{"hidden_size": 128, "d_shared_expert": 0, "moe_layers": [0, 1, 2, 3, 4, 5, 6, 7, 8, 9], "routed_scale": 1.0, "router_z_loss": 0.001, "optimizer": "adamw", "learning_rate": 0.00308, "beta1": 0.9, "dataset": "wikipedia_en"}
Below are experts of layer 7 (counted from 0) of a mixture-of-experts language model. Rows are named router (the router's row for the expert), gate (a neuron's input weights, with its number), up (a neuron's input weights, with its number) and show model dimensions 0-127. Each number is 500 + 50 x the weight over its row's rms, rounded and kept within 0 to 999. Numbers have three digits each.
After each expert's rows: a language model's description of what the expert responds to. This comes from a sample of Wikipedia text that the model never trained on.

# expert 38
router:450560505467498464569460532456493448523505451563517463481453510504439537507549539522520583436514523555553461489531530439567509538474502455591548551612432465444467448534460471430522420469506436429556582440519416432399475500545487554554518537487441505491419508450454528536442442514430527605569552437436473541449581495466551559515498556411582557517484560419569484578516556442445575478525
gate3:588529481542576463524500478481506595589494555540565503530448476457415551439477537633482483488521514493535513438506510473476589433452435397426484550514484569545438575496418484459507582454511535571573535495547457548409547461531508465594569489572496519435493538489482592529466515516517467556587536450419465435596528479427575499452478587547541480499465534582463475450526524464477537512561
up3:471383425532466451465537481498474565477552495535571492434499433500388532506469619505491559395540466469474502450489477517428503512565479441426497491524456496476485565497452575552541604529510501529524506526475398430475426539515482542515406532450448557455492486452506531551537509528417518436446601462512490523517498493567520652512373531538564489541454519588502458544465543406475545514539
gate4:536519493534561572555448482463542369497481486484545677519461530434424505476504389501526549453511476518452466544429516504485494467419461541506541556554593462516490531514486438534459441509582471534627477592443457578465520513471510534500475578450511450467472457510443540531532484465509409606557520423501536499503573427527539504557564559474606449484533520467487495402518466584483533506500
up4:528536525532489451430483568517508466594501504549483460469514523394430581472470547418513547475506447572534454463548537428465520444486571421584520496520467450441500454464491511466454480536481476565451635490500537516436464511550500599424440432453586463509471591397510463446413544590538460558526521451553465565463533449560540611563441518563456481512493516531473473613507480454456532454488
gate5:498511458473580546487497513439474458543595567565525404565463494484451514555460466525570473425489493450536506542463478469529531505472585426502450525512456476557488493464351455523459487459499525459540495478535481546414512533461562506435513548504582417558526443506452521422497509449532533515565513391416408554505545508561496494558499527567553544452451495483453351625594548446512504419523
up5:591413516439460441547549605544472545408465518546512571491499534499559476498587591471460546498562509460639467490543469476493525565603485449454535527489575541489480513533458442501534509537512465590498564451558429511465504435413509440554489510466479567481462579384543406592507526525471482486434451553566442463464484518533418453434512525478486483598515504586493552483432533525473568508507
gate6:503512531553481487479538476510464550463595504483492523473417414457461486453659581458473487493400458424508472442516511455465541498483507462548606524581374459458582515472579523470578570463485385496528486458555460461462500533519476600513569517495444469443408405477516438516601447541537536503491557438487449554513575526492506506558466553521383498507570536535483532446463516513453515499538
up6:599507528589428519585479541539536575421495536535544417532409491467483440505498599540541580475471478554539596494536476421504435548477520460565521502539405500508534435468489479464491628429502456438496524515514456394446501493482568495527558463445366514482585428504505524503497504462490457543493480426452445541550571479487464558525482522509507573526624494533559572577453500468509517414517
gate7:543491419579578340505561545418476497529461579528575464518406504460522504498593544467460576511433471493506431455479515488473538468541502503517593499455493508578517479519473413468499455478580483395419424418587451527411439490523511599474447470491537518464511528466537544591438429535395539558489482497496504470477506401490541522461499555512508432479501490502402438463549523554500560469499
up7:484441504555561454504510566511448471608502590503564457533414513522450508498569485475605490441448489518494466433490494469577519527454566545501549505533495480479527459471544447513506501516490556518404480455601525466475514468425482554493459468473472589460649491540489489590564519604516426453475476433413514504468488452583522547363551526418523435444466490506492399473475549514588587452492
gate8:537472459493447522452528551430589456472535418487494459516490598573556613475505589494456509485522472448501460450507503479521448408482515453514532516399418499470458492550439452407567519507496466549443462445405458418464588484520442503476498594542540488490499419516525505466539516454469500475604508450577466485454502529572515481491457544367580523578550531594492471575494444397494587491485
up8:427480585554551612575516424420582510536438494485554533525456561452549458502497349465508478468492499471477507590563495449494459523575557530481445521475491477526506491491436480521523475543525497564509515456509479533497474403410447405516451567456521461529515424566519460477525517499542415601531475531525645582575507493503490467405605469430541484502537440455507497577551484531584528533512
It responds to: Endings of descriptive words. Final suffix pieces of agent nouns and adjectives in list entries and prose, such as page-ant, transmit-ter, fash-ion, -ologist, -tive.

# expert 12
router:471592535408543558585470554400485525532480433432506513469430463527516488473541551548606620491465566572463528440453450472512520587524478433516531582534466558533470496567466479469582447501567483476544529439559481480454489490539526568599547585516463569487468586492482529526454433452478519550551510495386481518510591473475570557471555572457559568493469452417526486546538571456468529533550
gate2:523594511454528475563466470485508519574471525480477486475444455470495492480563475497504527484539520530467530460540527431493546514623563479561601547376434527557447480458466521387528538543490525630464562424439549466543555544526504567473478533501526560468457511506551520520573536551571510428465523488498465529523501483542550513598491506558458592459389519613420454481557426418447580584501
up2:606536581495465605634405534397460445578580511497426530464493498454483485441477475521621529495524436530463495533446512479535561466494521462423544504399470493572444452451433521464496407483475540472458536431519478543504490528504558523511521504558513450498436541488447409439549436531595534464497515560491488528470453602486494479500492533587450593523475411488499513474399422495483555508461
gate3:549476564576527526428433546395578510596501441507519487511441549487467479490516466451556519459463501451465497554547423379559496505526508524587553508531449466482471518489517512528668450512560497582465435534498506378493523544558512548512524534560463475507456454545464479492442453588365528520518501430486440517448475439546469558550588488426498505470429554518516535510612468444511489488583
up3:527588568434481573536401549491528431546558552508491480498440524497486477533475469578545457441389517499471532526444495463528459597450418531443494531491456564575446545469488548489545403480516424523487433511514456514518475350504442452488512474521538483464502565507435435490537401481624532513469513504413463574479512558536395408544501513564478499593514539452619544465503509463509463533537
gate4:463652525409458515520521476457372463496505485528482447497520519469447591492487582521516554581537467483459549477567565498462505500475499517477434590462511483560496503544553475452516456567524447490529578511608515439489442493562466474613429452655485474516475519457483499545521435444515394543456493489504516475553587476497498475483440534472581557492495483507517590598567470472516565609496
up4:558453427558588573545507559484573491572479526513475562502492492587560481484564500446516515399588432489539489524529431501533474482432537449562486484545554582458420476462469470513575502487475527438488447483435481524542532475483504418496477445409492520522462508611475526413404515567456487578559435499454507478534495471583534532452496543451403505474527607509460617360535531519431531497480
gate5:488450443480606542436482454455472509478507594528474488508456512404470629456419476435537469505432489478524499390429538524497467471479575433513531537509535525539515494560485460503564450533530485477444474394528531563435476459557466483570448554467442542428497470566524462479412415524410478515464485521481543489607520382527528441471584489486522539492478404527561435463515593400452567463501
up5:471476522515585481487477494506410515429463481490511521510538540567573489587508560576415490529579555640520484473531502475452582570479529584544421490453584445577508503581502438519459456484534508491500511525477479469504583612514428510560480515512445566510542505420456415584560495477568453467437562381516521466515498455461518507536430505564531517546570468545470492485604497597520577574501
gate6:516426539411530520540566500451485547489534506481527491503422521483560502479589421599504554576562500487593515552376520495475482513428531485464441525550486426520494560525524500499581478509473550619394527450482494574476474519537433499480475597537430471435497511426483464475414564503509410426597589453543442541516532529565612512548503552482542491440510427516452546513597491458484530462532
up6:510502569557423576394425408464485499508507485500414465411455521400532411472488478540462556417435533559520497558501570549553467539456459477484409481481545502562591490525455413511577480538420557460431455526498450538439500520520510527607470421439520551566494554421477489472476476522412478481586517475429491470554509530498477558469504549512500502499502437513620441614467588498477482493471
gate7:483529471411502487480557531457504526499459419499495522517502532493526493487505504502578517530573543432487543505551532496398530597552467476502427521461463625457491433476645489533527411529578521569445518481515528359385508408607565505472549407524486450510478455512486544587471508507441498403545537506590543485500497480456495537442544483475554474412462530439609500440557516475504501533550
up7:472476585459465349509515471389562557557514411484588509511469473531509505560552596386504412392553447454424527460546534502497465448561561531511578494479514523460483602461510474556422507507523479564501471462485563515469509596462526550520471497527477558524535431444522521470496528483477480507556577530422534423501506536453505416556466515455481512475526457503500572510531447525493383609583
It responds to: Field separators, linking prepositions. Colons in infobox and taxonomy lists, table pipes, section markers, and linking words inside titles or names, such as of, and, &, featuring.

# expert 26
router:511531512458471493502472507456478451522475492534528533550471499503491521432540595499503488479481577531471467473469457467535484539519506457585515600545494540506479399562524388469589422453568423446500489397556427479413504434476529554621578534570509523433474561508464544537443397481483548536575522506409499548504526494491523477461497576414533563433457591433517466601595578452465571488516
gate3:538488495493456552438461491460570526469435473535452545511504527469474512389444548570478486493508441486536527489517439520543438540496496468536480551520482545508420482541452479496471449548516519425477625470488452489630463529457535474567543567562451461417481470413441560580416402491449489569521495524481545553454564428497590622516538491460467431456489525383509505415496509537453640494554
up3:432523537513563527562496532493409392539574494493544462556460503520446488521550528467492476540513566569545439435574555450447547532514596473491548488491537390453583503386466490482531540430559529489509454583468454546461515470516531577572462495464452536582505465578497427428439527512552509472438524498505470528532436523399489372397511470535567469480574426505495521542522466483432422438436
gate4:538559501459505548588453527467488415487487504531475513606465531477417611559495524417482506535467487544438379550488432482535554539522549390534456580502454465536472463442576424536532474566637503410567528413442533511544443495532447541614489490574501460483473588489471549488442467483472510454505509458506464569488535521513521475578540524450469562494565460485575451555458545516541527543592
up4:629483520579550555553512497461467515499456560502554510611498530484465501444492589451530439433444442521501537542594472451504541465507575411480525507512541443421462486426477494532526445501513527405489419489498484602570465495473502421481459579480527482554493419519476509448592513562421554507480479461576483565470496587443412491500549480556486548508477349618461505497468520518432529453461
gate5:475571519448560422444490540497440420605439411547502504573494428494422510561570603536536509535458573404495519515523541481526492620521591434565552509452509568516448499538428451431565419554514502450519560489487445443442564535527443490530511482524437565431449481464453550525408483498465509506619563498484490476495494433548560506520602523475497531536547507427538512581582503491533486490540
up5:486480555526518485498556550488549499425499505480541474486510462462577508401461418547492525500468503470502506359528554500492585459384574463456522461517542454519471580412497551643472529501511521464472491599504561477524583516554518461495515481520521469639556436495482493470534618460454482478470506506514475506529504439483497548393463460429493424541378507552448528406443496589491413539518
gate6:486580580474508556615576566485516504479496403481551505422414471515523490389537509511571494549481523466548489521529509396440628557592557375387493491540521503453498475504469456483469505435561483361524513425460427534511495485600543552571470503580495490595467513541449555552532472462452539555545527521495484482444484456535506483499539533460545575484518498458513590520493546510465548540512
up6:450398473505521379550530561511506404475484514446534475564532475541520433416457425493490490426594447455452436458491515532507491499343493599450596517423487486462488525540508552461486520483434563567497440547433479435403560443478520526514535514467503570463497541479418423463452565480537488507525548549421470581574440521454515529429455532466449564539483497488477478450570456412559493533481
gate7:439481527522499519483575413420491545574526499564521482462463546521464458572565561477639499408441523508488535513485539431487484492467487371640510512521448549413567506497494476518558440439434562538450542555440468498457468592471515475470561591574470532520508489385392451405456463510530576458480487480494522459508543462504565575565505539417573517481482515449539446514493515523499542468543
up7:562488559508472587408569509539437601517502475530427532478397452450525605532480560511464490407437540460521499557416598477514450522468458444584440557420452456472459421485493449439393561557494502540428523619549559512390417497482456516497517481488523528504539549481494475554479472566409470523477471425467463523502498566443496571475538468480485409522515511470476489544573571507535485470443
gate8:556495662494441513549535475518432538521486472556510597511419469467539514490483467444574444422518511569448503535475595435460484464418454517560506565496556487469501509534448488468487410566509503489533492457426486522538472508529512576671500561537501552516514453521372491456534533416499474531462554579528510573590561467476553501529594479439553600478512513491542531520483457517507538481603
up8:551415556509493447532589469549530586434438520493494423519495538534496433535461463512551513413570521387449426440457525533503493440431484602572517484455438377465443470466507460483550546497430523539535479513421531498556393492503635539598611564474476529450564511493447475445505573467491503536523554508459429532563443553523487531498546526510498480465528542556425537432486528504515443476575
It responds to: Years, dates and coordinates. Digits completing years and dates, plus coordinate numbers and table pipes, such as 191-5, 201-6, 199-1, 50 in coordinates.

# expert 25
router:467547534481505518550475549461455508560424503491569510521432468576466532472535567547550533445509532526501491477419487394577499541468543453579549542568486541564442453563492452451574408464575511459533594520544453503496481415546422562553590555580500551419419489501470505588488445459478555576587558482427481597557594492500538542410513551470542563523487507446535486508544585481484552529491
gate1:476501510496457580556493513452447504606576521467463451453572512456578537516431505492568526524517461446474483573554542540476535562502551460463489483470486478475549455454319536481538600391538483490558559510501433480508416436513435544441522547312517496561502459437456487434497531395537522535478477430487504547536581601547473523487561478472545517580488457546516498495476505521482539461516
up1:572537526490429594503521521616534497516567407492507478508509451475532563490499586531504524591450488500570469542551535511493492581522534514493455508516356416574444516488426499485528478433534381517531460507484515486524465515487431555423482570415527423476493398464552512566448532500609532526605534518551459517536569533559480591552592459528522480588550465489540578537559498534479537543505
gate2:484505458457570439538487613536530538381530574558468548520402485452521581423510487493592565469538519549486381450564528532540526570556581421526599476471405447454465590500589583538572480523476593557483467515510491517534492523527450524488440552490514533519500452530466450552584538495503560537495491466448479496596426470472527431561447505464534536519499444546554463502504446433426554457494
up2:540535493508569521526482570566519461559427516485475551458430497538508502397592470456502442504407534455492427477485464592509478457602573515502586487498408485491534484417561502479536423548535507552475531544536498463510483488448559523541542541592484499418474384497502507480556462495441457509509418439480557500563484571447520389468441482466559495504360502619452428446472520481528588445476
gate3:407422474520490506525482597496477486564533500503468412475478395434461395472527533553514509428520499480654507573494514474558540519518453368491480503480508510447407541480531444486430486478572485502441497517510446510453614424520463515525566387537553531521372466494476485452542558421531524560457481505442479563499557530455498621424548499524543498450492439563574489520502512492514509441465
up3:501619585495586417491484555536519529437474506509492542498551538519443505521454469476474503568475507579420532450510454498510481522576562577500446506445417473517554471545459538523516541479467498460518506514430606486551443527500458471522493515530426460460505489520448484512412447651459372483598579520535550423513556499454467386514454509463470471516645539407508505500474451512396520544520
gate4:519570426490610529446488458544487516489562532493531479482522556455421545536504482552458509542545589422475418478536487527441498474530535543640495510397503531550468369448596428517528585542562501370482436523584465482402479476522580547504497443484417454527459474473506528488499521552570569487426483526488540478465441410504550530492540522478533506437486613523436568466425522503510499474501
up4:461479548454390471525464511536531568537472481524420498557546498382473587477537465452524487484510480533460587474503496514543490497454500519509562514499415503496590501560386405461495427479543491565520529504456452490497527528379601569593517583560540564630590577481520449381491466414506557576554515512465534477447487504492460436544520490476498539533477485442475446505501494561412517488578
gate5:541514485478449509516444491425493546473453352513608434538471467486531470542450476501421505526539514569541561410488517468622524332496462502523535496483543504453428527604539505484501552464437531546594499478544498456400511490562399475542532582484489461406563528503547519504389518455561579588499471488462480555408474504538493444515494485542548519535435453488524557530511469495429483475474
up5:514477472478507443527503535482537525475490560521427523580473450589485405492530371446491537434457556494531479625565462532572444645462463511514511533476463652535483485509460575516428587542503473579534533478476489536510580423481495549447517574550507520573471523454534574475497522426476573564531476547437438575594446542534473573463485503430500503432517475469455478493477513430477492569517
gate6:511471525550530521524516419458460444569502447485567475518603552567526578483521491471457459624495484502521485504505521456513540450447365479445507506516460593552453505532590496486541454460340486559402443491498422530486494511520530571481530565536514517448468506452501470630534445538524571520497532440500515493490592344470526537516579493468482527567515504563506555446583514475456560440505
up6:386483585515554487581501521587535473514477539530500526451441458544589504507490607467407419497522448507569406522495503406534480425562481521488429480594562565495493517499553548528513598554462510521550538470538443533448477522551483468433558505535478580480497523493524405601450452544523502495505524463541548533530443553401516499533552499493451562485496417485594565492502460433566582381516
It responds to: Prepositions after nouns. Prepositions right after a noun or verb, mostly "of", "in", "by", "for", "with", before "the" or a name, such as sector of the party.

# expert 11
router:433567492455481470570439556463430461470471439582512462449470490569455515475510508527494544434480588542512491514498462469521509546464546459563568542600446563504472515505491444399524396456538419465533565410590465465413447527567555469589541545541414551513455546437515539543451478495437503541559575481449442512502536497429520526470485558402550605474493506434614446527540537439484475517560
gate2:512507512505530468545580506539458408489528445612536489570496429578503512484541465555491521532451449471489551508469451536560527549558357506494425502609371538530508498476510491515520593541525521463475410481541452401466430578520558517540555466553478549485494449532505534535565428438420454614507537483426563477569528523467524486517542536511501462513499396461530457509354551448450524489489
up2:492411533531497446535576478549560467457494597533569460537548401526550419515440572584487530552457509469491471414432542554571566491475547432529437484573432578509446460517520502507530492507437528542538475493543576481549477569527562552524585468537490567532449473508488494497547453445487508658413468496529445521531561536539504535466504491500511516522494445564566513500308453522440551475516
gate3:504420546547530466494432421535507522510490541511477499537479458497406571525619554475520522539453502447569470473427423343525451501454548513508466533451545479505530518575498482523607505489483393479425561434545537466558487408578507522483508534554478588510494479568520525559567510492456486565484519394465454501484528407529548520412589517461537625519466536584397526481495535525527550490508
up3:558578514456449563566506475426412448453430505447511504505538523562469473508477424555485511452592495571509500573579615480441451479430500486496533496512497544476538456481511494487427426598514608513616439556411437510493583566414443484489450524391489476487559530491449563455426501502481500467485461530548426473542486589504422461466514509542560412465565445442590488450484476469484506545519
gate4:407484462517495484563484489518454521550482416597593494492548479490499545536443539539526430430476504519531495550405532487548501621524527516494454531578430578534490408429532350517481473458585431587591501409491454512514492502493549547551566509560518545465533468486546459558326526472478563494449485584433511497490547555443544492483494559505510512471500502545500475591556549479436516497537
up4:411520543539491537611510509444410485533483460536560515467478464469583410534516502467474354471443505525484463498470566424524548441546561495417509499499545518439545461554473479536457507506569540496540540456432564446534502569409457454430468490504450533484413525477516419488524494592547612506480476506510421546577574482509470440526465476399484568495625544540604538438459525440526500454521
gate5:433547398568503482414568538540451371473550485569531470530515614360481450527471589472537476482461384511467524426468480498433523491499509509483494518423529462485479526528486411467551443573613567433543486520512494435548439546567496532495555516530423521560556492489488529554492521509512425486534508357518586468524554470491562562472551495520554504421476490513461491552583481530498541444489
up5:497479538439537550517489475467408503465520521493580517491475465491524519485499567447388507520515534517466462501436513496498461533551455417481598472424444475422409476532468516532442518582555544520395555457529507419546532523464509536485609495458461587534552395575458626577462502443455477494463504439483375580488543557517455515513441506505528493490574444483496607537417549545416500451436
gate6:429657549516472492420578461526398519496495470475605460522460476467437532487507542501582474469509521456498476462418500463521596516504547495501517569495507472598399481541538551524505392493579421558586516471518518391398451460561522537565529494475460525492504425525533611532538427517548464546568527483487406472519451469499506508491541548451559460541529485563545523457558591453505503563534
up6:588574424559476470543481574408532486501474544403449547474604501569440522514484547477516526440575491593474400486497486437458511428425516534444500524420552578486579501509552509487518491365498503550418482426444502436499541472493539507594496461473492483630531501406481498510522597508581502478484448500512508455446620495522524576534459537580463571475497524471459496472411483518510513531522
gate7:464468459429559519506525495425518484537468481582596479607406441504496546512423489527532563411578525528454490543419506415467460504515461473530365560503469500615477494595463353494483459442512509562451535438500518497545501554456498502466544528465526547472512439489471518611475491451395551557533538498405459537533543444527550493499591495538539480480483488511495477519570558526469520602583
up7:476597530409533531496475475499555503453439507496506453523478397502526402503532512481458514480543457627404493589491524478429497505537486536402471511508469433523522475533483412503441565382501533514531493485566541530500568454446505461511519455508541584576565492591544440528452541611552576589431542435465515447416453483497474560507496582573473542434479483450431559503374516506511481471496
It responds to: Name-final word pieces. Final pieces of foreign proper names, places and teams, often in tables or lists, such as -ov, -os, -is, -en.

# expert 15
router:516494522466542540528514469445466464594484483539558541538466498534427527508554479478547552458476536584485503488485456453475461539450526449557496609527515512488508439586506468435573442463519463486505512410575416501449521523509485591590501519498483523478497511483386494501507377498503519541554562476466491546548538502455524562540542615431574657485455578396549509561590589469460600491551
gate3:429517507357518495516566505413489393496491466507474472510499533550441556473563561489450587526379469557477551499438510448510517542501414445597496532530449469493446494548452465546520448552592565592441445505432492555436506459438476524371536544505538529510545512549458560474542485501423510463439541522498535445528541510548531490520507528637618563555433479438567509493492521459460534501466
up3:551501492608489509534478511581557614447499558541522526516541520481462424415522343512516471603503575448514495572542625453568530574536460544458541516510479511466532507416476541471454534525531440492522466489409572451609541498608474551505495478492478531478479473520496510504443546506581615566507505502511522481499392446479569502512591471503446437462555527499440501611547484521475540497493
gate4:486489473505527463602355478519435483539484542533488528538482504442448548448498534467489483490565455536445532453439585512530508568499592539461572517590450385531463541576525482441468415448554496440523525456564537448615545526515638574471498522504478503401459536477486513474451555549506479520552579468537517531457494427551567529562591487435464471506562580464482547542502538483433598466508
up4:460559490503539449536479473480417460561470503479611563532448533490536387521537581464422378526533499468490503537550506501595462433529529540516443477532503461583515535557469499571521489447556515475509610479528533489466554559526500589551505527464460589487477561466494494500529406551520468450518454480499533426571466608577514546595513513482594364557485484505560510552570499511593548464569
gate5:439470498500420461555534529489512492592447526520414384467447503453427541501489538469515530401391446454472466527456531513509523511464544521561521539578496499508399572567498541540410532521547527448589527478481411561519494496622520565434469465483445598463491505535446474468505467486489608570571507448462459551511615416522450590487501541469583513478479492433518498544480448466426504466576
up5:520529465453412554592479423517511565548591563540603546440507476543563481503530486511452485519602414547472575506548464511483477519432436589552436510538521484524478469518603503504575442483418537496519440561477509528460534471486526485441492499476516552519435519504512511432488426651456508525567540422547468407484478513510542476492508509486570428555427501577564573531608515509513629520528
gate6:378508535488540543534444561506522539551401511473468533436415473549554408466448551566528445421488554479545466506479464490510489563460521511537535518517510467523387511523495477467521548544579536467535532473502417413454584531537498426389509574601511559524438485460461535517399516434539510459462481536543418452543555509616451512495567468472557509498509586442636510533516495470497515504596
up6:472517545450549453521515532534479539527548481523512401485561476495541558448648561478361460535495464431536440494506527426582522454579538525530576478465526527442524513499552522467446519493496611558563597482466555478582575448495523472479540447487483488374455484483546497572451572552434529497471499465473444429526510492518460477517523477485444507557506540523359467403502376479507453499438
gate7:521552491473526546548508441558480434531530501504521518510438487465386494547572516495585488504486404539575467458565493471491475581525502459503475564461577447533443455611472509505487514539502583467498498432588391495543546501480462430556495541537384608509425540395576541528483463519534533586615506492549469554479487429547653507542492523607470489483531516528509529494568483496450549479532
up7:445466452356529495462504509440457427463441481482426542454492516527486440434502559451524530511442553511427541413492526509496442532556442458521439502557571577475448463479427527464570537478482509560403509668388568514462497531509482536418511575447533590471464498457480459517535407482518543483410474431555472534532435491561496529500527479498519503562487511576413471442511492509600446542448
gate8:422440480551532436568458488492516496602459538512591522545549527445425512466526446511500556569460433406442412551483449488534508550577482410455526543490490515480465499655536471540499563561502525495556498482537538532545484438449373528497462417603493572496522467487501510504512451489442529445439587483558441611601508527520536471511566525498571532452551601448513491527493496521496570429490
up8:485486505506583448480503457500396442495504487532503511512504440570501471495381473611574513505500515401581440489542467463536539420603566464404418495456456485542564506518570457572513564442483499456591568588514552465522438470542519505518480483507461488542516450398452519452511491430484485484509502497543409506521407433571498535561609480460432467449626441551492434499503526502516440527439
It responds to: Table cells and units. Pipe separators, digits, decimal points and unit symbols in sports and statistics tables, such as |, %, sq, ″.

# expert 23
router:477559519427522514622456587424438451494522456607539477460476431553459523478498503522506543490495600573490508490520448495574474551497511475530574582559454576490439484544492375453576436463504434473548542401622466475533511499511488487568563559528427582480487467450455540528440495479446554560541543494465485498554555530466508491472535532471545606446461492385591467552536587494506515525516
gate2:494522493515463571587478504482530500550516416460486526506491441455520484545492478606454519522452514417508384477509530517469497450554526480466463535580512458546353528518461411413557519491493536402393492497579477391530584488479477459548539462526461546511497532428562493443512518492450529546459547438517481589479502534424526485582598577402595494451580444457518458512517481544506579533581
up2:531554517471493564529658595513460548503565497406517515416521486507538482439502556483535442588514500437476487497521476552457532412535472613528458494472539544481416461476453405537467510522600582450476434554488488407483486528556463525558592552513529513516487524566545373489564504493514439459506503516544456559495501431504592486568497529485460501516641545456514476448426425479512518573503
gate3:509388552550539481549487432437514493571527511574557446571499521457507515427484478497542559525490503460509470439512464535519560519494641525506535574448570407508508501567395510498539487428560558522496537538463435384560472436467491605481488544481541489433493548541431527519514530443515524508501478462513460563484595543337508551634529569474534494503510524526530581532545575469478556530540
up3:505442484556559466517523568494479577450530524512511499486508481470468522507399553493572455474565525488434504493471602434496667482532542474441485476483377521473583444533514557489518610468591542566500469551479469492431487497547439480525432562464519432469470521592412496482600440563512381451516423548558467539564471424515484457449533484408472477551520473576484485457513504548488453480570
gate4:542494517486548582501421401447562390490501464493476462607469392557493563487533501554506490462464495457551434376455500529506556534525521546545498574554444604506464538536493476433425373447545459514502543563536539459513538559495465415547554452454498502489517422386517487523466456456409522459634521535475522524512535534484564516567558510520580509458476540460517405546519520544504530520544
up4:478424480515430565538469548438550405457485501516512505528528440518522524561535525573493461559466481494499515455471380496463489436457449566501571461516474620507445582461574510456547453435479527439421519511565580583506586538452478477583570571489494564475514422452537440438415552532419460458522443562462495604486481485482482483392488514519496546527490426511589436501435500617526478525532
gate5:543485435458490440509521502475530480522515577510484434596521466440526532478529503498516486390473469507509410435494505470517586543492478444542565600491453451400561537503361419387558510587480502484563478458526431540507508492518502552472581569461402586570435461564502549575499503537568583597488490517457472478420543513475519503505573542491520592517469533414489494487550533566527581473551
up5:483526414398548375550601361603496493500540603493510474414513519521559537514463456476523451486529514467504517449540597512482531484529413456448455523501480497504505499539369527473494521527488521496464489616531506535512435404474525477427464450519463525523473477476562555433492499504610462562453548510542464488439442472603524504535478463547488529600550489415448497439604471487551464529478
gate6:570579462565489404391524532446564525528522499559575512534493501426475557472496490545527550466498474505446478562441569464403498479388524393505494529503455481538535410455526414406526430552484423480472500475450511493424478461556528503503537533500512485461496532522458550562536468559551491562482512580484397449523495539502463496524554552509664477484494586653507517561576483462508510545495
up6:447495448552518519449513449558442501498518467525503517518522549518451519571452502495489490514442548407521521446436438534511534448575489454535443493492521519511432494537579468541598516493488449553495516505599572544526513584542459524458446471406562469440497631525412412470459474510586549408540426388515445540457444498418568424480405559455409567426571485474449484500456516475438491493572
gate7:426468535518450598577469496509490503461577360499545478462482450512506522488597486455554465569481513523478511518501439501527460442463455447566484532504435551510550416485547507508631592427491490507570570456505510377533576455477537534504596467421494513522522419453593572560461514529470521521485547462407474521374473476470505528446612524448475444502584535563540467513506450481499536505553
up7:505488373420507491498482567568533567507513544516547467463396464562505566468437609559474557506544521514469454526481478567505425495566444550551448463539472479387440512561528461495494531463496517437475537472463474513530455412520459500526409533545489527504472558564409584517572419472516498536563535503486502525421474464533534432452440525466541414455524528513485492546502586548400458671527
It responds to: Later words of names. Second or later words and pieces of multiword proper names: places, teams, bands, surnames, such as Bay, Song, Street, Smith.

# expert 40
router:486596456452511532528459507396428475550431464532542514589457492537446539478531545555533536418503582541514478419463412477504463559510548499608491590506498582562469438564479421471528436507503403486584496466583488461476521494515412510512534537495506534418493530486442504542475462467527479552579508472485498486641536514397525469489529571474562585466484572480565458537581572459488566589518
gate2:536533497526552475546533501527466440529486543472515568576353483537450621499560453484527459496411542495482478424451428481505510435556516430575635521527501527450461408490488453491464482502542554498619425522547402492458473576524456541477456525516550526462446488498436505485493480511456645570562455439509459562476555488493472547582540527540512549565491591472481487579469552529447557488556
up2:511517453442410446432507441414585554484380509546509488599513435473502555579446512515525496481530466506488475595469497564505472460515460523552460502509527574532539506592586469456510471528531427526532527532476509577411516512490376451530448473567532410567492466532550530560474555416552485521476523465456489494497528575593547417540500542478552519500499516620524471594562620439447497473544
gate3:522497529550518559549509479567628368548534340467521449529470507525552509495569498491577480483586557455518533490487466474451561609517606458547583580493440547457427483496355507473518495524544461496554481441440465496537518481534465550509582510499515473497421524480398523453454542427508520527541501463516410550519548509531515578501528549448536596460508552459493559499524512429468561504527
up3:593433473539581510543554491567513502550451461479491509486530451471452515521530475495553557521517523443488525542571548411541468447508457470397554504463392467419505486598460508470505405562466565517397509471466518526588460528495505572518518431550471430486529540518438534509555503470531506522531547524549442473451577540579488594696522489412498529415505521516450504423461452602488485484489
gate4:512559513525497469484502435456569486521539493511586488562480457474558481562560514512479499481414590545548545448500523505567506499492471482491509526586533511511461448567488349420654500546601490471529509515467500581493473554525586578506524519530499540533472499412479481509412449535407523488506588497507353498382583480518526480512490576500570522553487477587570507550563537576445539499512
up4:434579494500491522383435480378526619510505521519456422560499458476446516528488574496508480424445552635484433521342540460496491407505575579491519498483453514512471579451426530563527449581555387547593486502555593520444521526540511518552493472538429457477467522536514493535485538463525431493527449515507533503527474575486525485472533476537576453591482456451505485462567454499530454481491
gate5:523475523459445472525579499460544438417514482467581553519481508488432579509410484465597535557448533441517489514450401510528498460427488478523487509494386446406481514506419520477493517542517460479524520516570455503533451461542551459472499501512446414554498526487393513557525419416482490536589532446493457516555600484589456506547463502446557471484511480563596402542647551532535556448592
up5:563647406460569447569495485446524457489566555507555549423480571595498537439463419560540438497591526361509505529486451556498496497533447487497434478463513550431534471454639467486518501490556513495482497488503492432501411510515484553497436489568427519515475517537601487438510454537476443407502468529540586551512459489437554448394493461534541532529507548442577503597531489508513499515478
gate6:435514543521456400529385444506506502463466542530560566540445544388547620443470508503557490425546525550509510457498494477484582608463559523546549549479487460445518559459548552474500491414579538425494588517552474491537428526629502496512558605483443530487450582498451472429461476570501529524541488495489547474542519463497458483576566507464489514539484469472556499502475499543547511415657
up6:611581425514505462480468437557518515445504549521540534468568503503533478492463526535459460466534517552510519513469486494484405484510501549558440494495491544459544569301511591462497405516472501456526544526618506443427507439551511420521539550468373487577432464566557475482511561525493453541515428555530558489449473493487487445448481500525579487521423428369551494479416490466511453531456
gate7:431509526461525488502511479476414451550445475509573515538443534541520605407486514472504479400459452486472461457408431504483480553540593510485618551549465543498513597628526476571453525469489414528552508512555505422566450578528432521481466493568507458433522464518515545464508524542486430517483614541434449518597519552472455445579462539469558622523425497526545463461432473477520527443487
up7:486471503517574528545479627500473484511459470461432529502498471543577489544409433407445573410467497433531516480526553534400506484486493446419510515527552549421504500550488365395510495482638488500561457552517510484534515583561520464416477495507451402613540519517388519526481519496465485451550467500488418491385559481543472508594530479444502561509505508490509469463487435576468455507504
It responds to: Numbers in data tables. Numerals and cell pipes in statistical tables and score lists, such as vote counts, coordinates, track numbers, and place-name starts like Edinburgh.